Below are experts of layer 5 (counted from 0) of a mixture-of-experts language model. Rows are named router (the router's row for the expert), gate (a neuron's input weights, with its number), up (a neuron's input weights, with its number), down (a neuron's output weights, with its number) and show model dimensions 0-159. Each number is 128 + 24 x the weight over its row's rms, rounded and kept within 0 to 255. Numbers have three digits each.
Before each expert's rows: a language model's description of what the expert responds to. This comes from a sample of Wikipedia text that the model never trained on.

# expert 2
Table row delimiters. Pipe characters opening or separating cells in wiki tables, plus first equals sign of section headings after blank lines, e.g. "| Team", "==Teams".
router:165125121155110190101116152106142101162121122119097097119106128131110149106129192136140119131135144147144139121126152125133154143168141110175147099095117137155109145102119140155150152155100156145160083127120149148130126100149080125105142093097139160132144116128157129157106090147119122120165179138099166127174159111088118134135133124112092176131127105155158124104109156171137081119137108120104134166081145161093152136130128094124161109164182158126132131173139108158160126132098128
gate1:128136139123122118144107128102155192147105115111109138089113160149054138146163144128135138116137158142117090151102128139105121131120149155151152119052107092130106138132134089106165133132119124177132083125122114145153132120156122138108088125130110121142125121113107076088154111118131150132103104139134152126130124125123095104104154095092104124139127134130128144108119113092146151122160100142113158137111090144123128135126128131074168158083151146146091100132167188136153154103101114
up1:160110174109120098105149099100150120098102111148118131116122153096134118177126111127104130124157116124151143112131133141164122158111140093165140110100116184152128144157077155126159150143113127164149181125133167134127146109108105134169140156136105141174132173116143191149168118114140169105153139132163136108144124130154141126117127160119159120120152122162084092179158163101133121107065160150141127145161191117140144154113136112121116104155156120130110162106149129121140131132096098
down1:155119132107143120133065120148128130148111130119105131137133157100130111145125092087127086136139117139157135131147134144082091076140151134126126121112131152124115116151125114160087174138114137145165130100136169065078154124077128089155112104096150104118115100137119128139145136172123132088092119110091136129145164123159190152152129109112180115161132108157149160115119083115126106090111139157134103127120114156124156131099110102149157137141159134160094094167140148128166108113147087
gate2:131105133118190126183154096145142112141105131129128142138124124147151127138098095162146133154158116122095160109138135132109150152121166117153146129161161150126134157105110103095141098155133118140152142124183127170173127167142078123100144084077163145129145173140127149103148133098111162109136149127139155133135103154149100083114105099142174160142159118114134168140130123099179158152105138143095158160139101178138142125120133140122091139147161160132170135103132099144112147127139135
up2:118152138141104118063125116068086134142122111143137119105139117089106174168144101101124124102125141148155124160118137134103111125149096146096109120095115106148113098187103151127111110086148110116126127136097118139114198121136180091129082160167136100151114101078142110142135163135128098146121101141123099103144125128109161122092134181121157099099109139161096125147145135124089130131178126139138121115127126082139133143157122077175170114095150088129092152143116115129150132098090106
down2:125131125127125076106161106082140177116103087124095128115147126119095163167131118130164149133133113177129149134145132112125127119105131133121096116132117138080115128152178107152146174072107086089086137088101171117135137169133121141110139144142113098062130130077145130090143105119137162105140142154121109132164117177121092113126148124098145162132131127138119144128127122161148139126081118151111138136121144112120115117145140115129130137182181121089160142193146113090145098131132121
gate3:172151132122119159148136109136143098139092158115157161135111102131129093107087116172146095151127121159122090158130164129118123119155133134182138127106138145136120151114086146162137126145129124161178101098127147136132097132119113076082168144090166115155140105111092121110096125123125171127090126107107124157115116143151099103122139133170091112116084130118134158130120137115110144156104149090102162133135123125093142111186144160111163132130172136136092122132104088133127120116118122
up3:083113098126134129127174157093097149104124104092139128177113141125130125152133160109109122137126122104113147110174118108092110071125183151105142158115127114147138142140144128172157114111123154115116128106128108129130161120119158093139167154129160131114119102134112110114133170150127136147144109156073136123126110111141149139120120127135129084106129162082109110131099154116103095104124109091172161139141090161130104084138146122098131156130123097130090097172089150127150127116142142
down3:165166170104083116114166139142137147114155153085162110119076081114177110115123154135101151149158162128133172106085107124099111130097084123166122151137109124130175156163137180120160082129125070137101136142121095155107138128157114110151095131135141121124155108090081080138122115121124157112150101143102165123126116116100168099109124123107103085120122145129114152126134185117107189141122171101135135135153133141139152159132115145149179116131120173134155183108095110113130111127095128
gate4:083152108107116139153138154169161133187151164121123067150104150101163105147123179105096135100124134166115130120153113127152117139157169139097161128103157094142125175132087159135144147122168132112124123128146112127146094132106118093112117156137139104106139141113151141133130115123176120138174130104147122120145111121134093108129114117183131122104166099136155157141113126124107088115112088119113126126138154148130154156164160117137149102131123111144091128101124149137102122175122142
up4:136116146109088131131153155164130143106117104126127111138106122134152118097103142126125092164104196126117109136156145120109123166120131122137109098186100077126112147100060141151110136109181125146135124098134093130114104146122129155094125147107135109119141130173120140117145134167100118150132152142108111123100085130105151148125131096110107102157136137164122101124133136084146108157144161108161093129143143166115143153137120157131130103125105127174141094119155149150107097164135111
down4:106125153161108161138134128161118099094148180122155137125107107128081165132131122165103079110111120123112097119110077142140139130086150119120154106158126144105137115162097142137151111117125128159122092129140137124126135145092158077107096152159099082117124136115097125162074129129127141119182099129073147104162195098103112083111153150092174094117162142138157121152148069142131128136174139169123123124140144137150112129127156134105115115115077147186133115133093128120106157158088132
gate5:106147178160110150112118123142097145107099100121092159120196112147106114105133125127102151141163088110140109116112118145126102116159136115111116115180169156129160157110131115092106109117123161158114084117162133177149142178128099111130125133136146150129094129129155144140129154110101098181098134138112129157142118133121119110122096163151109170124113125183159111084106139123159100129111112082120151099147148143152159128106133130109127169121079118136166146155115139139141143146108094
up5:098091123161111151132122130141118095130114092110132116173160092118116166136085094113143103130139150109115134120174124162134113144115114078090080110094126181101163140113159147131103155149210126126122143125130146144130105145112148105154141120130091150118143135121118174094082063158138140134161137115136138110130105108106127114141132164143113172094141131124140144159132123122136152191127083143127118122131132152093123113135103125160140147174163133110127137148160126133156090137119119
down5:154129094124081142110149167098136109131140134117143135139173132180127141103136144155153147113155128088128121142148099122153131096136138154106101128138135148145127163097146108128132142108050178094129130130184094172088128139128099138139146141117132117114107117125130114167092128100135073090139142113158149123100116134122107131127125152122123140151133168162142138114153149123135130186157136144137172115079117135183130099142131140105149131129139125136113114218152096127155078132089148
gate6:149088105131139097104132108096121153200116123112133181147150166103092145150136168132147140145091115149137125139108153157110120122104157095128161107117130134103128148137152132142119116132109135153120145119132135113145128154112132142102098148107160126111125143120172119145121154107145078192135135111142146101122154159153055107086131135132153123117143152137135142095065120133108137159125144130161109158082173157165108135103169164182149147123136168109143170098158117145115119126108083
up6:125148104124169153101105130103114111072141154151102140124116135112136094127128128104077118175126141139153125114131130134113114133137093159130108176153160103139133153159113130131131183170110149125118118151127107143128142140171113156138120146145119123085128126149116104164140142100096116160139118115121077135193142121154156122180174079159089157113134117163080102158141119123118148128136104125103116116110129167112178105186118092107125135141114104119125079110078143110100093135146132
down6:145121148097124143162151106165171138143096134085141099120146164073116155146120158125174112121168158144143149100118141152100091132092107126107163105148145134094109119105070108151104120139081115161101138147162130123120128151145109134138124119127116114110098057147140172117157165114134140099126175127106162101132080119120129121109082132133124164110139122122136130136093134141121153168096175149138146151112117102098117117134124127120154144138154076125156157134127138111127137125142142
gate7:148153124081171140142088131164184145088064101089157137129084150127085145118126167169128151112120127160121107092142183135100150167150166146120119128189120123164089146120108115104148173091110111172145101124180104148134124110148123109143120115093156112113184152143110100163130150141112092092128150113095107084121098135142137138102100141107102122134080135117130139121159146144108084088091158100127138124113138159125099113112124058132133129108156116156149152134102154120151149107139153
up7:124130144160107092132147135126095098156188127146078128113119109114172132126151116106135092132152127111103160124157101153109144065118101127135176153119140143119131136144127144104118108109106142130079134112134111132137125120100139161101118103135124119109114122153137119134148103122120135163142116158184178152118146095152112129127158132159201170116158147193105097113099110104141156129144104154120150109135130080137170139169117143129118089102127135121109101154145093084113089170149139
down7:142199097131091123144102109142110127139138120083124150083121114108114138097117116112139147132118125133095121104126160145132128171108088141166191128157128103103140141110106173140145143148128124095140125102121118118138152150148154166118138091086154117110157093100159143121123140107070147127133125137121125165113141121159141141126132116116152105103125134154121140105164127129150109124109121142086143118140158136128124123136108110134129100121119154107114116138114107089089124144112137
gate8:158102118156121171146100122133121124090164143139123106096098127194132106173147137136131136172128151103113115157140164146164163165157105114128115133097147093119111138127122133111122137138165102121142107122117111157106158099153095082113164121130126104150149102127127156097135144126114165184122126162137144095144156121170110146157117145142117136100159165113109124104102188134071150102140135078133108157162126154133142094153106146146131124115173114115131098122118091155093118159109152
up8:118106127178150147152139139100149085125114116176129136109154135121157104161128152058118148082104161117106117137120133121144110121151133153123122134119126124129109075108144086152180186109152190118116122147122102124140143145101163133125116132098114105148153070130164133126135158146141097142123169127145161159128125131118117147157151117150152132158165137116173119143146145084128103109125122118169126095061128142117118106149121114149084117094151110138143114155113063144089094159121113
down8:146113160198131104149151085116115123085087162114144164149129108170130110144141134153105135141138129081159154145151139159121123166108154149129127132127107132113102097115144136156132118162114084125134163106147126132135172115130100126171138157158100119115115155164125090132116133155116096150160107140126132168126155115143101123139121135116121133116132135101137084124089158115134121120098146161099172115112132131120089093109103154145131132128159154094158160140140144146099102156138106
gate9:147156088134118150135089148148149118129118142152072152120130076103106147099091134092139109123107147108134140127125105129165113131117117147155127136151105144098169207121105115168118153156159139135126148150125118127116172163145117127106130102158129118108136149142100122121139115110120123102109129139138116072161128126117106096117124141163142146129137132122097145042103133132124153124168108171139134136107118145094135123128164133114118136170153114109087156106124112119123118166100128
up9:084089142154115104145148088143128161139169098135121111106156136159122126105180129147114132081132100087099113129144132097124177149140135089063127115117151131102114092106132133096083134127117187129128119128150127083098142162142156151097109145124125154141138115147120113132134140147109099137070095157117130146126103110117115141123126122153097125147131157124161131148128118130140129136141168147101140139119164094106135105117087111124157117090102139166117105098137111124150162115151066
down9:082096163141104110143087112119135143145098093154121120122122113119129152121142149119090150135148138120115113140063097141149107166156146157135103164112135124164085158148111076153120121098095136132160161117133124134120130134118073143130149118145152103105137140147079101043148143118128141153122139142118123166130162145118103151157136083147150113142142088123119185109180137120137141151127138146149099157096180172156127136147127125073110110156108148103147143159104084131147097118122104
gate10:137113106113125181126101151127072162091112117124101124153115147100150132148116138116130071122113088135134104126115149153141102187132147128127128160116145139089185108114136127143146144122112155208153153172135173136142145138117132103108136148097131113135126078150154146150128125164132119113144137118135160102162105098141121121123190113115155096125175075123163116119134143145146123153153166142124142113091150145150165135142137158107145112109119100124152113178135135132135108135147105
up10:107155068130137116138122145113058124113107112083088136173123131115135098137106128134160133115187094140138103153115128121088128125126166109132134183126138155098154109133138114131129139119099119148140159111103149124103145122096146099123136142099158098154101096152143119170138116117160100094181126140145164078141122173128071131142165110115143126127137139131161082173166166135155105147171124143113116126111139147125165095109155133134158140163094137151133145138126129103104143104159102
down10:138098094113142129126117141137105152082146156134144119126100143094114132121152092101144105094146123144125103159158096149107113118135088157137127119126124151110144144145106170158086125150172091151123121126099203096102170120124144088144150122106108113141139106162110136103092140157122130116153126153134132103158096139141149136126158133079131129154087121090161085161188110163113104077142123139146094152119145124078127128118129122120108099113083153130123153133138144090107137183152111
gate11:105153178109120172139121109071167111124165151136128101092108136148125119113124100128154128117132136143105091082141101147116163145136080103148167085093114120149124108103113100129151160120095166142114082155112149151138155151114079131098133089131123138121149139122180125194153153144121169108138152132164112123138109121114163128149116120140120117143137140160137153107161151137121157144105104141096100160113104144083117110129099098149098107135136110103133122123113127145128100166092149
up11:082117153149116094111126150124111127163159121106126120112177160177143129062121176128114140121147109148112117147089130138129182108106161144112155114133129120097177107093120131170138122178097167167138104131137137104116141154112111130111126135099126141135141103112146116143126080111112123118094096119184132152112151128106178117118118154142119140130111105126177142140178128144096098140107085124110104155135136147069107148089172097108105104124149084116151148140140135107185127103122104
down11:120133097146172127133134100114123080116107109158151135136119162122093132088170134091144175117159114118097138163130147148118100120118123137098108078124177140078114119163149141109082092146171115136138150110143117078194135147114153131126108135101143103128102096107121137096137110096132109157146135137054112166122175143139098157146138131096143122167149132142133135090133142107128123092170141157138095163110164139158123114112119118110157159122109157097130159136132137104105124119092127
gate12:130142113115146166151140165120105139146155130110097111137113136104117134101116132167125139127150116143104086128167147111104133146109087121157143126097093129124084134092120129118149142140136125149181124139132144150128096111144127175112171118141121142120129138138164131175090079132150129136129117127156183099104134132112131127145115147098109131149116150149154091115107160177111098166129114140136135135144104146072160116088117129162147119130145150126120101144146103149163136096075102
up12:153131128095118107131126152122112171094110148116132121184122146094122099110128130146071133133123111159106158083112136135127086152115138093096118112122161119082126134155136153132097144134118099127156166114104129152128143116139132129113153134187118168165108139107104142135121135149136160155139111144077151140060140164143158156136134138087150113106174154158130157097148125109088139132128148106153086079173119135146136133109132143083118122096116140117124124130124120103077134145095113
down12:143110103101136121157109124132097110143125116147131101128113145095111138165096114107131131141126092125152110109145157122120117103144138147115129130138127165097100151114142148132136152156106079122173143090122155109132138136119141133142146097153133105153103121117103170139112141124095155136139131164205146099126150146091098163113148141124126109150123102080131111099170108160120140108165154130126115171128149110063140145163159130116147121119181132076116140167104178145148112154135125
gate13:145110113090142141126133192159163123126099126092126090146117126111139156097146132094144132130133099122081112081115184108086117148135159137156126156147125163104148132150125119112115127142095133136108111125156119155114071135135096138109147098128144127125147103079132118127133142124145094125117140134118134124124121133161099104125092103106136149120121135111169104127084167163118139169116108148146115121112114119109151125139124158150132116147109127151147118134112124144161120142118126
up13:112132118101156133142098146123118146146103102116097124128112112156127141135102146094103170097114105142114115073123133116086099122127151087139043115171116166110169069148107096112113119153148133176077128110133105098125137110146135134130106135111168138124120130145132119133139107140116129140173127116132158074102147138100157100156156119161106138089145114113127126094120145177108135156116117174139113157093094154137146112091163148133109116136074122141122119082082129125154092112165127
down13:102132107100127164197154137134141105130180114172162157122168126126118126168107141151086137138106128093106153120135104171146153116144161107150102113135099161143114154129130084143121112123139164120147135123084115123134096143143145134101150120099110143096141128121148142178125123111114126146140145077134127113115135110137127144102127158132152085104115149168178140105120069135144136164098152125142116102104142130105107128106117144105102160148111127119117111115152134099113141109098115
gate14:161132140122149149073093135142102112168140121128162118160119126147083128130101133190137112115113127124122155118107108138125087140172171156147105142125127132088149102135097066094138129116135108184114123122101074140108126108136113141095104156113152099152132128137112143133101136125103132099083095130141155123168126119163102097122099117132096188117128100073110122045093172139135118136175141094157150120124152145131149118112143113101139140175121135103141139106157159149111090131153150
up14:123151127117132141153114087155122109133101130114115128162156089157149119115112126148143091086161103139130151150141113133150104139140160136101082097141166152166114117116154111131113086146124111111161156092128099168141106088169134117108139188104182132137140151137146127091151116139152136166140138152112152115097094078112148099148109149161154103109124168126107121130111130116129185162173095150095138142128153136104128145156114144180130137134133123120091115113125157169154122132124162
down14:130121084123153093071118154135063103071132132108105141121121154094119107152071094159147117135141105143171113130112134114130176119102123136093165084136126111124145132072167155134110140110171155101158128139159141108177118142096154135145106128125088110115112125140096102165151149155108122177140102111121091143124164085138117125161129109102147101150173121141108142169123125092148114121185127123139109160156100109128114143139129124133130117119148137110113116101156124148106154113099133